From a checkpoint of a small mixture-of-experts model trained on Wikipedia.
Size: 12 layers, width 384, vocabulary 35476, 159M parameters.
Experts: 128 experts in each of 6 layers, 128 SwiGLU neurons an expert, 4 picks a token, a softmax router.
Training: a variant of Muon for the experts, 1099M tokens, 8385 steps.
Below are experts of layer 4 (counted from 0) of a mixture-of-experts language model. Rows are named router (the router's row for the expert), down (a neuron's output weights, with its number) and show model dimensions 96-191. Each number is 500 + 50 x the weight over its row's rms, rounded and kept within 0 to 999. Numbers have three digits each.
After each expert's rows: a language model's description of what the expert responds to; "comes before" lists some tokens at least twice as common just after its tokens as in all text. This comes from a sample of Wikipedia text that the model never trained on. Tokens count by the router's weight.

# expert 33
router:473493454540498505474529525490475512459501417513428448493376543444482455586452500465481539426469533525514510485497477475495490506467455525531389470558504443485440556575497505479550561550449411594523477448474533457475518523574466443349478564498491429451510545475548558442404577575492473494
down0:617454467544454486567499439558584437519495464484487524481410402572491512552424477500541575517480480516484588497408453532583544497528501467484515498466541525487480409469493434504529530497584452483590547432538468457469462566535583419593491506446512454417454449487493449514446562595427439554
down1:554411516483410546533482484481387447502547537472481459483445475458498578447605547534435481467459434563506477596384537540444397520441460474577485512480461420478436505435468469460594522569430486472530485485448544559432485468569409481489470441564463483478462518552533591500578483400476509395
down2:450469556498559611474485600466564510509527498491373463580437525510454453519437543477617575510389575551568422481462570537422504556474388493456463552471491516462484565508467419438480533454497493498493501430468456439484483432448450556430467445507540473425599511523516622432515510439563484550
down3:616481420537594499517532353509569522514405492515583497496473503565544540423515540488427558520524373534537505429601511425548548535507515439483482447432542479513602476548520479466545484525456565490475531425460511463493443473439516452458562436509457560479471531512538655390575422558515431433
down4:515588538492558459527441584590534524474527504577528487456546574463426497559528520443387487496499520458516454664585439453489531577502436519440495506521557414485497527514420518511507478502492491562521482503457534579541472455541501455420473392535418546534499481479436445516478460511501559433
down5:449507541576442496424505452470499485515432469452519601422494561532439511522484488534389610547500496398500399507533541542470431406471587493545450513460511451542567530435481550509510497518511554499521405456409454618504520497428458496505504519488412516502509413532463467540463499506337508611
Description: Quantifiers after negation. Function words like any, some, with, of, no, than following not, without or along: did not make any, without any, consist of.
comes before: " the", " a", " other", " his", " an", " its"

# expert 25
router:490491490521588473480474444471552551453546526587473540432550550532431419577532567482454585490456503526521603461458443429444465461523398537499419543567486487521472497511508424593461527444493467560424467500541534458460541479448484476499502483479574477460585535464567477475546573514480502427
down0:537473492525471483502507476646501476482517528464461439493465511459492412612483431561540498541493540427445580493567516450492517470488460488519401506559473509464529494397569569580529419431475511625526548486550526546477509535565493523454496421452617496466431530439535451547485561495464393500
down1:514486529504542485462536452483558472493539552475514447490550469500481426512491521529552389435441553482523540429501409478534419455490537503531457483588455555470472542490489523406521425402401540452494547443563571494514551529515573389559542557472519545399503496522416502535464509494529540494
down2:502360518506574491442563527556413486491477447454483508575475543399544509459447469528565519451467508379512451485524444490544510514509499537502510545535530477456550485449508432470510400460531443458522532523487467493528471453468467597445453446551551439550589480512512472507558448547581511553
down3:557497542503517464450520429520462548416589579561475464501510584550509472520526592478556517436398578549467487486521503529454502539470375532528497575529484460513453460489515490491636483474458494427502431532565580507433466586575576538461586415467488502410494517570591463457527463520508442395
down4:531620494528440552616460452377403451499588431552538556502508489526501510525494516509503491422434465533549457616400535481445506557479509476467488534511479424491529462527529458564514535511584456458528472513514412645442446457506555491541431535441372595496396489470421455528514551554518550541
down5:464597511440540503489473574501486478494543510434489479465418567564519488500437499512555467496470479540405402384478475479504504491519526390495527380469484555519507515522517466478530453469545553468494552505443467509548423496471483524493574530547537537507542530540478585492569459450432509568
Description: Prepositions after verbs. Prepositions like to, from, against, through and via in running prose, strongest for to after "according" and "due".
comes before: " the", " a", " be", " his", " its", " her"

# expert 43
router:471438576513503536538415437528495562556479567473484483439508495510545506505421498530537452437520529448556486543486590511454557431505469480529547559547461496536517548513530573446480479489626584586423517550462441444499460436434567521513489561464478515489552523526574498600438538526560563497
down0:567509473460460505515448509481505519427561466664547550464544438526521429532547440521434418478477572544593468436516561464515517516478569507518456463495455557447470384438516455508508396491509420447557504575487483482418437518483468509530488522415545481505565557550477471597504579495501486534
down1:431528526612489543486465588537597478469524522418456514545491615533427480445506479450489480476679547490499523506479436447493466532452424588444566519523488515507485523411507475493484570474500431499496544504474483438480537451512503541644519543526483485494465541492432576447490472474466434456
down2:518484515488376513529489493440475473548525441541481381565509546427445546485451426560556564562502474531483511447548470468537505524479553502515423515515548449485445440457549492512477584574480456490455495534612486510567521535538544468532535476522541383587392512428524532376505559556488494584
down3:430492484484506542449453543446531553542458537455527467472418511475512547495484478484488498435558521485505526507449501566573530480492435461505521526575531449568588414460463549437468478535491417604522520470445549481453472521439483457541448492557510471521560519549556538420580582542494448437
down4:520519534413463492561476483406542469506548442545511489539433402469444509465512386526583522487536480534459540515400479516460531456488532508492458493442649512454598407486532501426488528493536483547473575464615485473547516501532434441552563499489494576531573495550504430533568488461551550408
down5:512574388474555495484447520443517513507505401483447521554439568541540422547503497488475594500562555496446544484464501558588510532477553554507482423483471493449445445564511516422575519481507571435433471486471475524542577531418491539589550537476460460459524454520567380499535508424479472519
Description: Closing quotes and digits. Closing quotation marks ending song, album or episode titles, plus digits in chart positions and years in discography and filmography tables.
comes before: " |", " (", "2", "1", "0", " –"

# expert 36
router:504495528497593419441506547490551493539519540547595509481428519578549397588529522484550445455509403536531493520502492491538407428494444515420509499504535469519471538550515543398600512389487470446550518434457432500424441595497422512452533561481442539496513529541466550582429478497433597435
down0:526410550508517538562494550469491497502507410499415476488465483553527530507548558447599492569474559472464600548460627497450551530455524489428470496454508524570405505464423535340533509446535540492492572446438607453503555528584475496491505480484503528328582412555546457509480416483413535553
down1:526491548563532476545502640482524533523511494490527542447515507437554526538450403518526445480518531494522475549468598432427482405511494528540486530483497449467452445458539508396475535506456541430496440562507549522549587453465444461453438566475526511455520505538563629498534431501601513510
down2:572579516476453540505487461601533499427457535429482543553474487521473484435454533492554550476450528433535482519474504462535476494415490392559476540575549475500448502455532572454532439465533449534560528499453449435408440510423494471426499503589440446532450504438458478437440534494496376534
down3:572567580456464497492560516496409469507563461569567398465400497486623583457532465538562534522497517512478480561462481576522423481520552545533548547518564443467486352598537446477487515490563545522479506548531459551491526503521440458527534535476488449457467532582571500495486549451462493541
down4:560518429432570405430571446558523472454510555572569428421453540512525452463492520442496420428458513505478461546475446566541460458486500541469510451459569435544502503530504519417500514443472541499525486369482444450522475387506489503477475509552472490416572572508405494520462549458458454360
down5:526444438594469476495527512502408461504499458433568459521473538504450581517557545564547554548491585497485419586469510566498527544482472436441523481458596526588546564546379514485513500575524457468525569611579497513452507545453564391491565527593379504465530457466398561531550526568545511470
Description: Digits in data tables. Inner digits of numbers in climate tables, areas, coordinates and years (18-5.9, 19-30s), plus species-description words like collected, occurs, habitat.
comes before: ".", " |", "0", "5", "3", "6"

# expert 11
router:494532501455584554599538450564558584512473428507555455432449594494418512542528472486541457537528556538540420454553538463459515515541545569477538398562479450512495504596461471560421463486551505586514517530475546481498454584480459559466544491455508480466498525488544442581505449544442521476
down0:561443503526465536519527430432490545514444543433456467541432495499505540594465476542489497476561551484475547486505538544487553528506550517477574533531513478587558516502423473610494438475389537490455532534501472485475480449592474592450482428538452471470424504530492486479526442465548562460
down1:473483516529438471520400486508510582571519586516560440473531573524536465481479557617434508460490512519445438554555446602403605469469463496541562549416538516475597590538514459528506512566442425555403452560509587408468527552458518429367509580405491441532601480504487540439481449517443523429
down2:445438544529547581450544579422506450552444473543504514475511460515509519480623424559520484454437471495483542334418472413541483453578459448514463529509529482494458387535448520528536551479473475559475576591479451543475597477543480521471546534457600503559451511518436601425514431514527512458
down3:522445451529471526465533552526496600484480496493485557461617454514513441596470485445484457512474502514542490493584437498508476490440442571485488541447451422567487597576458432410473496515457430630512500504554608357486489554483507529470491476562405557574554499510417431553582481516428486478
down4:511540523459465450415532543415566413513551470422493513535519487410478458540528628501560520525356514541526558440485489472513536396519613398446522473456527387554568442483448460486552521457536514477466499478529577496461541551411492401509603506407549461522458479418511485424568543495455478407
down5:452501545499420524371538566411415453429591451574551486445499494563463461548490457458450471544438573458612502548477522512417501536575514467456515519441521608469504485466462426514432430477556504588552522464495434511525481508534529507441540506647465420548539543560555486547516461507520536532
Description: Be, based, and spaces. Forms of be (be, being, was) and participles like based, named after nouns, plus the space token before numbers, e.g. "based in", "to be", "early 1950s".
comes before: "1", "2", " on", " of", " in", "3"

# expert 10
router:511449523480493500491507504413493494531533535546513415521526468542546494608493444568513499496417470407491427439491570485504492497529425572533519469593496603502563590445576558516495512586531482446562487571537466524537498549427468466477513533440590480592482425409512519579559523476550517620
down0:521560490543516524517495477496618495610535483489493484505550517499549441480513508475500585524577533529436516423481483448450459530557472450510423542526547501505488485406493539462516489569486546524474510550544575392517482492493524497546461530585469483504449497537558562478417460569480501517
down1:447570543455480544528457483464520564463545558577490418423389534549510458537509427533503538487493482541496515486452463456474400479468549470504545513509581528440562497494455445428481488571483501543489500461430429480627471500463539483569472446451564538513645507509505471533502520567500545493
down2:481552524555555447562444387516534525534547461412529517454493509576574600523448451439462466517463504546466579452566600483483491502524479501485554408513547524464532457439543543514424511495521463529523491521463488500506429577550540504522500485488487462547526435577454470441468510591587435492
down3:544445440604466492613498533607502513563599535578490507550461481490470481424507461469496468479508448525625560535480538445475487474502526554475580424525525485513487472480511586414497512564530559524402473512504436437508476519460508506560550422458595563554474524511442553475550451525430421569
down4:569560474534527520485562445534506523567564516375503489466435542454420485557457357548437505390508485502546584518542426428569504502432530655521509587610512463509476461580593566488479479465549531454497498518440535438441499462563596488444538539484522452533530527544664473477590439556496463486
down5:543480488481476599503470452570557409431458479493465461502492481589527579557486474430564615587570521547403509442482501522520501473492536461464597543420480508470484457473468580582503521496420451547448503555555425535553541563483491540593506434526462597497549449485509490473439486471480453465
Description: Closing brackets. Closing parentheses, brackets and braces, often after years, numbers or coordinates, like (2007), (35), plus "classification" in Scientific classification.
comes before: "\n", " |", " is", " =", " (", " and"

# expert 19
router:474472534406460458422475518464476464437502485493487427592475489481568400557428591423487548425418438515543539481550533437455448522452512591546462561484501492532432478480565528473433441485599492482562449417507582477434567544589447517522465491414418480447492481479520438497460484588481448440
down0:559474465532520544488489485483519522529454451422482443567490557488541529505524391500516502595568472535495336571509488536542601477498556541527588546466449509481531542474485541500448566571442512445491506444486409397495547459539499444384534528420427538520494528491387547498481629431481430459
down1:491548511455519515500550470523549539462445529455531443470473514461485522460552449555516448530460438508524425536657459565476475513506567522567566546460536476497522531417469470477557474573529522476463489514435424467494441576440532528453500529432489489438446516521436541556533552506448578528
down2:557447536547499556519454542508505468485493519587476455524513562460516492571447573499449476554563602489508489462475528509571544473468497559414449521502510484445382530539491481441529532568510508535477506503424499581530565437532594464501516507466521473555561481505564480547530527471385546570
down3:539534543449520481495517532581516479444516522556453391456607535589552473579611482607532419480506498443551454491505561480393497562430499454516502519441464506470474566591485492527516476569568527461479519480574546387552473558482444476588435486527507498445470493445489531479495595528583544381
down4:539541522425425577394578541528495588491508518437386546443510462485538449554459539527616586550489495554492551446563473499521565502572506471485433454501507457487529501472509502466392577561372611559487560560574487444551511519480493404456498577381533455549544549448508455519483481562522499548
down5:568599489467497491522490498434452539559520500462631533604526555598568581511514536457529462513583415568530528447492452494499532421461384581539621489411541440570488506489560492455516471464516520507460550485495478502529376532521437489418535450551460430606511464566607472449426524526526428492
Description: Leading digits in numbers. First digit of a multi-digit number in sports tables, scores, dates and statistics, such as 2 in 2025 and 5 in 55.
comes before: "0", " |", "9", "–", "6", "5"

# expert 61
router:462463487534523476509551602417556580463426544536476518505440503473447605466565468519524517558598566516538514564482544565491476535505576491500515501415482541491507501607479482497487497533474517414498590510444486481421484472521485588445605600471445568499514467553412484531483486428420478574
down0:482475528524562531482506512456547443402563570509454549498630384488520605561497445543523483425444485495528484499491480513493541437439468491507457584570487535546491418469572453425523426436540546440447486507433642404459515476553504465476425482462502512471543482470569455505414425474539538549
down1:507446514554520507438483506523526401625480549528568446493533470500509466513562562523532479511503394567502581513492488450541522490520530484552516478479471506408463349523431496580586523418475458553648529463595465497549488525514476594484436526557522472416545437548520528583537540531446655431
down2:552457515492483542547510509520498458552391497518518519447524472558542535448524508486463452560508461450524375493457540456504464427469506433465456499533465554452491500487503471611468425524501482543517454468521655467492580522544577621566514516455433514556495507553492554511560533378543487484
down3:422609575558490475512458454487524436499539565515475497569477470531494553555374553442599423477550506536559588495492513537397433508452514487580531462425424527433493521458487517493377511530400558474522530627522480541461564490379504462575457530445482572521492495520488545470476499529541424520
down4:489528563583557474474494529479511425506532494570457549504540601460462593446561515519511526457502465459419588483608594528563486527495475591496610481452462529504475480548444427443451510481559437482510451458545533446530602474444430517510422471566584435575451514465508492453432441579410428522
down5:507546473453461484563491536526457554487516487590423501459502516543508465616496509497511472485555433480495409397561514493400424468539420606498543503536632426552534451532551539492567578494502493456427587515536452628506395463473482435519485490510540509480536565589530507600500466486495572507
Description: Place and institution nouns. Nouns for places and institutions after in, of or the, such as school, Street, capital, university, village, century.
comes before: ",", ".", " of", " and", " in", " to"

# expert 53
router:495533512420497467502487529415443580617503487523500554463500487560553448450591552429540392478497519505506525518473497594574487534481492461460579452442543403523444452580487427565586509527503560528555457574481527518468428533456507498472523513470520467381500475503532477581517433476549519559
down0:494602490539556444452558501458459505454417438518554562495462549466538502518596539555495516488501570522477494554448486458528510466511482568406574523588481460503547466596569489414462506499491532539463492490471508570457448545503488544522530534453421532433480518497557467509445535446516520505
down1:461603499517492457585484473478559468416536506508508546506484482486501488574549517541543448453516539491519493568565492500583525443458471485461505584454425428513445406461463472432506481572483515487568523488373531556601500611530445423512492554387453557536487575488432471548369434514507464430
down2:457390458449488463514478464581418516550517498523580542486454605535437467552459544525448554528602555594549573482558542423364442490497523537464528503533485536516489516530563565466592517499456519483430500452540506452472514544475526543409521438481533450458497472493447467435480523551525506478
down3:491588446485544535470446483465522555501422582473508609438549443456492515488421465474404495574546509517400572449438477449541514514470442505638534514526523452433377469512487589538377396463524610463579492533516513592427449441512560453527550539581499486533479522519576445533529501502486528488
down4:533472490527404562557507496412499531519566474468492506393519481532523513543474483533551514562484557482487511470460562535495380520571588593490463611537468560538433536594557386524523574466504515507490583517481511514564472525450547525481513446525454502567604531467503473466511418505418535434
down5:559569538460529506556565525507545374575536595451497556605581518529474463441474545465519469515532522432496570514543602403476512447513540513503486475511461540552522468513484519521481524577535547571599563576484465506509558474529633485509562523491504547536472517547468560461446493501554465512
Description: Time and measure nouns. Nouns for age, duration and quantity after a, an, numbers or of, e.g. "at age 16", "65 years of age", days, months, length.
comes before: " of", ".", ",", " and", " in", " to"

# expert 29
router:500528532547587461494520553439570427535457530451552504543484415559441551481491540440439564489583445520516556476488449558469434539515544518479459488439493548574432481438557514452434547508453584529538529477509476454423592477440436490580498462464567549547476524478418513494584466474536505483
down0:439516521510553544552477562498478429594472480454493466524526516494509500521575484475526510513499552477477490483540499538546519540451441474550525436572486454489484436475431437457497555542569512556550483398488387453485464629505422496576462476533472382530492434395536413429578480541509517450
down1:544603554483462464420411479490446450465518563550420441568585511440417476503508501564521545512479501501405557436567533502536512527558526529493487435489524498561509471497480490539522537530501426563569520436485530451554432463453432558481487517601452447540457528458479526464468496436525480465
down2:430394542532457547502515458460552536559512389525442433541497459449477610609459488452578490557454466574388490500467576540459518534517544466565530601479521423594490503465476506403484412542483477506531490498473531494426550479471492478471539486419480461530564476542579397494492454485592505511
down3:550550558469494517434492441454479481495532496431457561557565454577465453513421504414505542495447554471502510493480502526548525500472541541467547454475471513519550377524462479442491578509547430450480554522460517441524456462492499427406559573496474473503405488493472507535556516470493469474
down4:579573603470598465500495531512560402502496464487588486440570494509474481492470446569400562471466530526564520487556426456449519477503553595521554494511487501585445505512493530492453597404484509485550522491549614508534584415553529526478391538465463484560500494527436486562518477501548514458
down5:487504486563570477543462486473475499514394469500507553482507598486415493428553494463451518541501551460400528495468513615484417504463495493542543466439440426528456477456508607483437464526549448522498474544526532484516514530520600467556600544673512453445515459568518385488510445461507479565
Description: Kinship and group nouns. Kinship nouns after the/his, mostly in biographies, e.g. son of, daughter of, his wife; also group nouns like family, forces, people, community.
comes before: " of", ",", ".", " and", " was", "'"

# expert 0
router:539469518516580464531560434436512475538503463554519457452529560501481487560503583595601444494467538457463435538523473422407496405506419448383506495587456483556526497456530411440583467512486461513489457534419548490412516521512406488462403454513551577485461511494563537473467488564447480570
down3:506558605484521490460456485574455472485509550550491440546525469483582505447476503518571524382546557564529502483461505496445495503494524480442493454511544462476525477481573497584553457572413516424488584481487467549414466513537482489555449547546522511475566393455500440560499470457534546488
down4:423546461450471524524464512488524527454501538527600457476443570509453474563416486503520525545475515565505475504448509521434548467586483502458459489522553433508543465487571619445508465581609474530397509450524460474483513519460491523504612542492531508536432497528496593421461526509540442538
down5:549543530492452477569566494492522501544527547522487477493488507464557548479476544551556499419547464608533443482507536462491487520468475447430537528447526557528562581486510452507484490505529512532547419495451531453575481520617551505520541517387485583495559499475406499551429554518392462590
down6:502510473464519500497525412519524503462540583550513441538516455498513489499504544462593520517469563481498452465447528435545559487484508452621422535588443475519560491503482586458443439503503561427490638535509473501513499513541528488421522473476542411529467411620565532435483526488574491501
down7:469440418474436491528509467498450543510409439502521487520483549481585516527554562464485549432619548540545448491479501498534477575471529611482462533467498516688548575494547492535543448478486469501467475521509433480574507429487552413469473496546520535537486594524541479486487588490499576493
down8:406433479496533477508392479542440479483566464443417506475622430520415497452479576448482542558465484506485466443414483445468563505498399466484484558539564468497544513489533417488464482501479553509515471483458440508377461371524470498458474462588450521541559500491586389482510506423650649410
Description: Spaces before numbers, "when". Bare space tokens before numbers in infoboxes, coordinates and dates (FIPS code: 37, On 31 May), plus digits and "when".
comes before: "1", "2", "3", "4", "5", "6"

# expert 30
router:463448553550550544493390450613463458455449530465452536409467555419480468422465428468439478577562573505518491509445528383479507465569435573490472531539413520378547437459426448500501483533500490528563561433582537500465572504558490525369562477579551467519501487512597470469606463498529483495
down0:502535539552586525484495445532483554435513460459496503507434525474546571462485458476560484475534552452579440554535556570480516439501482583562530542486501506484525432519549532381511476565525439494463542436490472482474471518564531420367526528617481488511536429563390498606533496393546498506
down1:557412427494480459423542494576506434529444456472567455601465581450566501506467498494578488504463426496480460502511583418458515546498438582542529489516476511421504494574569527462527395581613426506489519496546568518490422476579539498458525483473483474453536514568556469449516540520477513510
down2:569533432535528586496468526508474433511505393469512472540445484515417516571495531480467501394527460488448453573586536492467427481451418472449515528466546410574524472463471480468549493518492477450463550480543413458576499421589456553476512484532480419478473461528545499524615492509485528473
down3:582506460426482502572453459582491516489545532501374375490469576512504539553486477441474615534434490539482509500530471517589523504551503558425527548518463565522575551396544423460525571545496484435434510454602492448438547511473451548469456507520549513535571493470576461442512476587479569396
down4:526423580504591583525497507528409451482505583571481452531511529467501483587446501465549500500472567555474461501575505538456395551557497537468527527567476512474553463537447473538572431535511549545549543451572524531614459500501602559466505608551481469505580535597484606488497472450517503468
down5:445492520522463449480558530558434509462519528462533509535505574506528492559535486433564567556518530507431510432502435511477471524561431420455564527486562545485504524440583481424534418513487604541408543411434407481481504468483490521417494551516522478445505480541484496529484511499546457578
Description: Biography career verbs. Verbs and prepositions in biographies after "he"/"she" about careers, such as served, appointed, left, graduated, plays as, resident of.
comes before: " the", " a", " his", " born", " as", " to"

# expert 18
router:496474467492567474520521489534422570514492564475508480434541434568428517459483434487488506554467596487555416600550552534392488501497559458476467481539544483469431481556574471536463411529515487491531506597534589483396471488462440520417556476445502547419537537463525497572573451552440493568
down0:417585520466488560418575530595517542446492554478461521485578464497463486530502414540524473543423456539567540439521425465637590517463402552440636506431506504443528563455512490559451460506487551509525476546506513582603429519538531520493561455485523486612514577462478545453437542439489616565
down1:546467519530551460554556462531483494503433489514548469525512511547461534448513557503487583539411571444549495533522501558512497540464498453439515393450496430502520499535522403531422455522548547573516521497500581552449440587521520404480424500503468573447601539525453458570504486459508540470
down2:544425471453483463521491540489493505525548507524530478513511498495468473597430485498503526609500525486533457483499519450503518478481551520486494597451482515466502454549603482531569429429407513574563490458530595606574490473549544483495504483480543423531471458506471430495462597482581510616
down3:559453412489458488434593504461396392409541439441429465502521484471509451558560539488494458508488517417501454505457543516465441588552416547529502563494474484534466452491528483522493410448425450502524523477503416550524494510548473503604464494475445566540485577484449504448423518513483620348
down4:494491564488550494427413521510460506452543442497557475470524472535473535569472486606521525552475461444552514458405494487511481393512461385522514520476449468534528532464541518494476430514554566546477506484424504485476562462541496514422460530492444571491396437551416593493618499444509465517
down5:513546512457474506584454552573499501512607542498503486596482482466504582538505469509555443534382447571644545506492549484492490573576478472547505562532495516592595600412505498584554415529511484524466534503476537488506573465515500530515488515420508469421516476455453552508585551519457489522
Description: Plural noun endings. Plural nouns and plural suffix pieces, such as forces, students, countries, rang-ers, mill-ions, fell-ows, often after "their" or "other".
comes before: ".", ",", " and", " of", " in", " to"

# expert 26
router:513557425418578471480505429515537468461469567559478428503487473504439466556527542530505474465461542520539525518489529502502424535492463534536540467486557530461547611449595448465542529532546423487487547594452508433506410483477453425541492532403559497458546502511518556430525435451466492436
down0:495492481461485525572492502464564467472533450526459460490505455500450495491504463506575570527570565496588519459537614462502569445465462512532602524471548526531567523476503415510529484451562537536467462491538412451507540570537492486550510483573468520511539464498502408417545458448531519540
down1:521500558524467491512501519495529484537581479441537549514544549474561473510445504511515501498431481581389502496534508517509406520525509467597461535491546493512491482523484490603516608489591454445412525527491629479490439470475536479542605470523560543421573498494479493572537456485501428377
down2:545483539428571493473464433524503600520424517482442499556553431581559478502511508500554450525517354526576512526490637604586463539543493521537512415510564455523443411577451594521507482495440579593449506477533473472544481486477536536446507458562487460486544603509492560487469562448550568540
down3:390525562560507408433483515452383560460543493506418532545477490589418506528473463447553539508517483565440538481516437536452523493511516441506551504517556514528563503500512532494528544464499471489523435451550495520474541514450429432424544476565563425432486465526519489541516511454479450538
down4:449412501452494531507625464583547484488477472487426431479455495482532505527468466412536493506503498524481475642478452568465469471553585540499454540521487615364511558483440516540525467537581682522475531523488430453448547428586508410445560534497427514555499474441516544516524546453483410446
down5:579544560640509435453555448438481590457401507443595469468489477522514553451573497484449546432480491451452510436611522563543446444475612501494523495422504571518600498574495456480545471507502545463456516527554555382543506526513477510553505516463519416419507515442516480437464486474569421452
Description: Digits and number commas. Digits inside multi-digit numbers and the comma after counts in census prose ("there were 6,319 people,"), plus years and table figures.
comes before: " |", ")", ".", "°", "–", ";"

# expert 52
router:573471480523459468400566552507474456407533441570556421574570438446447576488494410466396499474538535448558519531566477505438459539481511536534593514615496458412523503444592472464410421493490503495502567542548473472397571427415501510575575523466561542514521451454471537454580478510415551487
down3:387543483439507507562473472539591460577528457444507512497496484466532617487422387503415467496459441446525483540438532510468466469475612490562459463509487457509502574536488480511363474443497434424460529474459403507485480504482464550466554610493550536432492496534540554524492579543489494557
down4:496555518611478435628639518431521463514486484567462465443470524440549491502552565533541473573507538513563495572539489448541530392395452455510487589517446577478530446545423450474577567512501522464485480534461510567588545466478505488439480475497565476509542437442515535467458426522484450516
down5:489537474397510483527500471457526469481388476524573512554434505469553433520532592558482500491460550562532486455472541448512684475572592545505520427474485533398574532538526488432523641489421624577441499514505482498488537517549426548481426449527451558533531530629473448493548551554451576587
down6:467511497515464433554493504468516517471497455504398575505482515553399548479575498555521497458456485465544545442408475520408469493531545541515485550555508478528474511511437571497501503509466559545574554532461487520531488610478487509477510461453514390509578498495414480509458466568549438414
down7:505502414446541556479434471494459422512509450540628501517484572483462427498513573590601467632588566533521515486496460584439535537514519477495475392521537463568374513556477510466542600465427504440454534456528558478594416453434537554528531486503447525510573528471549504544507531530445438438
down8:476496575463560614605589576546455484533521544508445522541561480562506471617492579495443533540440523480409495479526575379510539531564446487537429574429455442535524448426518543629566484528548512495443565545427480514549479573442543592469498553398417505504475482526498473505577511463486570547
Description: Final digits and name endings. Last digit of years and numbers (195-9, 201-4) and final syllables of personal names, like -on, -et.
comes before: " |", "–", ")", ",", ".", ";"

# expert 41
router:502532511521427536525452492496549519468448529552450462536516540541527524489469433423586443440481552450511542539441555555435537470547442452595523546420477411578445528451479495461522537428524606599571511499457504498513506480464527520420474585548393471445503467438487536500531485431500531445
down3:434500509478470511573523452459505432543515513449420489486473572551383528575624604454453496456490494530521493544499554420488426512551481463449445523541539535509438543512470568391478525393361381367428536481488517501491542505478488453554524566528570452538477473433561483519544515539494524520
down4:522470492501425504559537559478527447482419485421571463517543430513471462506491514599517430525486573508513504489535470506487516391490510469499446562557542333547508408538539537444509529456452489398511556592504503513445518472563435450504570562533454525421481499531498463516555518477534494445
down5:433530574487544493482532417540378523583439511615478492477489500507453487511457539472471442462458464533463578488543454457524538433511429502555391474494471517464520492469551487546479404540444507525509524564494474486481537524498432567489603467483467432487554426566540473497455423537542472511
down6:550446471628546541571504372593591542517523389523509508450462520431546406465542421528576590557518450545440466532548438491465595571420533564498505483528448543522443542472533526449486471550580548447437540522494388447591472488518483517468457463592564453512478442449570410512528456495531557408
down7:464423447474473485420476487410496498479471498431506520552497436519497518522384487464497485468492525481515593473496551512466554528479533520534389440443512461497447464490500577479472506463547445511594476398449584485433551470455535416497528445571403498486432492557465596538509483488584461608
down8:530577504549451570500515583553466542456466438503488552601480509498505525592553452530485457508585448517485558496469439393480579544509466474527475523559381437523494456486554476560555468498432503521394526398573408562489502487528521502440514527509476557489538468399493491538586472467498528513
Description: Table cell fragments. Single letters, digits and short pieces in tables and lists, often after a pipe or slash, e.g. "N/a", "0 |", "(o.g.)".
comes before: " |", ")", ".", ";", "/", "]"

# expert 58
router:555473523479503480490451545479418540494450518469462483499488458490514528470562482521443450500455445507498576551419558514500525527509440464478597547527542402501465442525454498488538422513500458471563511445559516530557450409465552530587596472421510470532447525491453509523529478604448488479
down0:529513469533510500443466496462640421556552478495533477540455590556408558447513406591540461499478490471479557546543508451556457488546482457653491452418493559513542488516611565505544587505482549479589531492461412505474527533557566560422539549601574473477433486467421470496384476474465487443
down1:488498522553622457528457411469538552548459617443460527503499492462532563521457532511531455584559541453537580489474483556465592518551580533520493433505418439549477613422540535535538550450479475378551514564464513445484525480501518526476529509453476527521428503535534594529450536475469456540
down2:486447526653490465471489531632515489480498488554438574476428490441457586473564536464410563513546520528475548495400516490496550474512429467458569505474446521452474530610618519511564537460461520497430357561509479476465555593527498473433445432482561451546560493443590542467442417447530507417
down3:446476470403473538531495487509575486496497355511543508432453541518424500533502491568512486598383429559439493322515541564471535593528446516584538439448536491580495496508511570469475379663500538520442557437445574460433441517490443411482532600517553541590591462341457503478448533483497420535
down4:461500464471508450469537492549446502479546530542565483550458417403504583587518537594468452597468456418497495521474512569495531512495482481455545534410521542520458484566462545430589473399541507484527517423511595521544526459524572480475470469571562573502493536584418456510514506472484526618
down5:486514494491538406565488489478506535473531559472536446618462498460540454493515502615523413530476554451529491469628525512460480534523501497489619518517553613542524402475508569522549514442508478572548490517473454666566542498454492492530533468567540499595550487462496506538451494465515550532
Description: Zero digits. The digit 0 in years, scores and stat tables, such as 20-0-6, 0-0 ties, and zero entries in table cells.
comes before: "0", "1", "2", " |", "–", "7"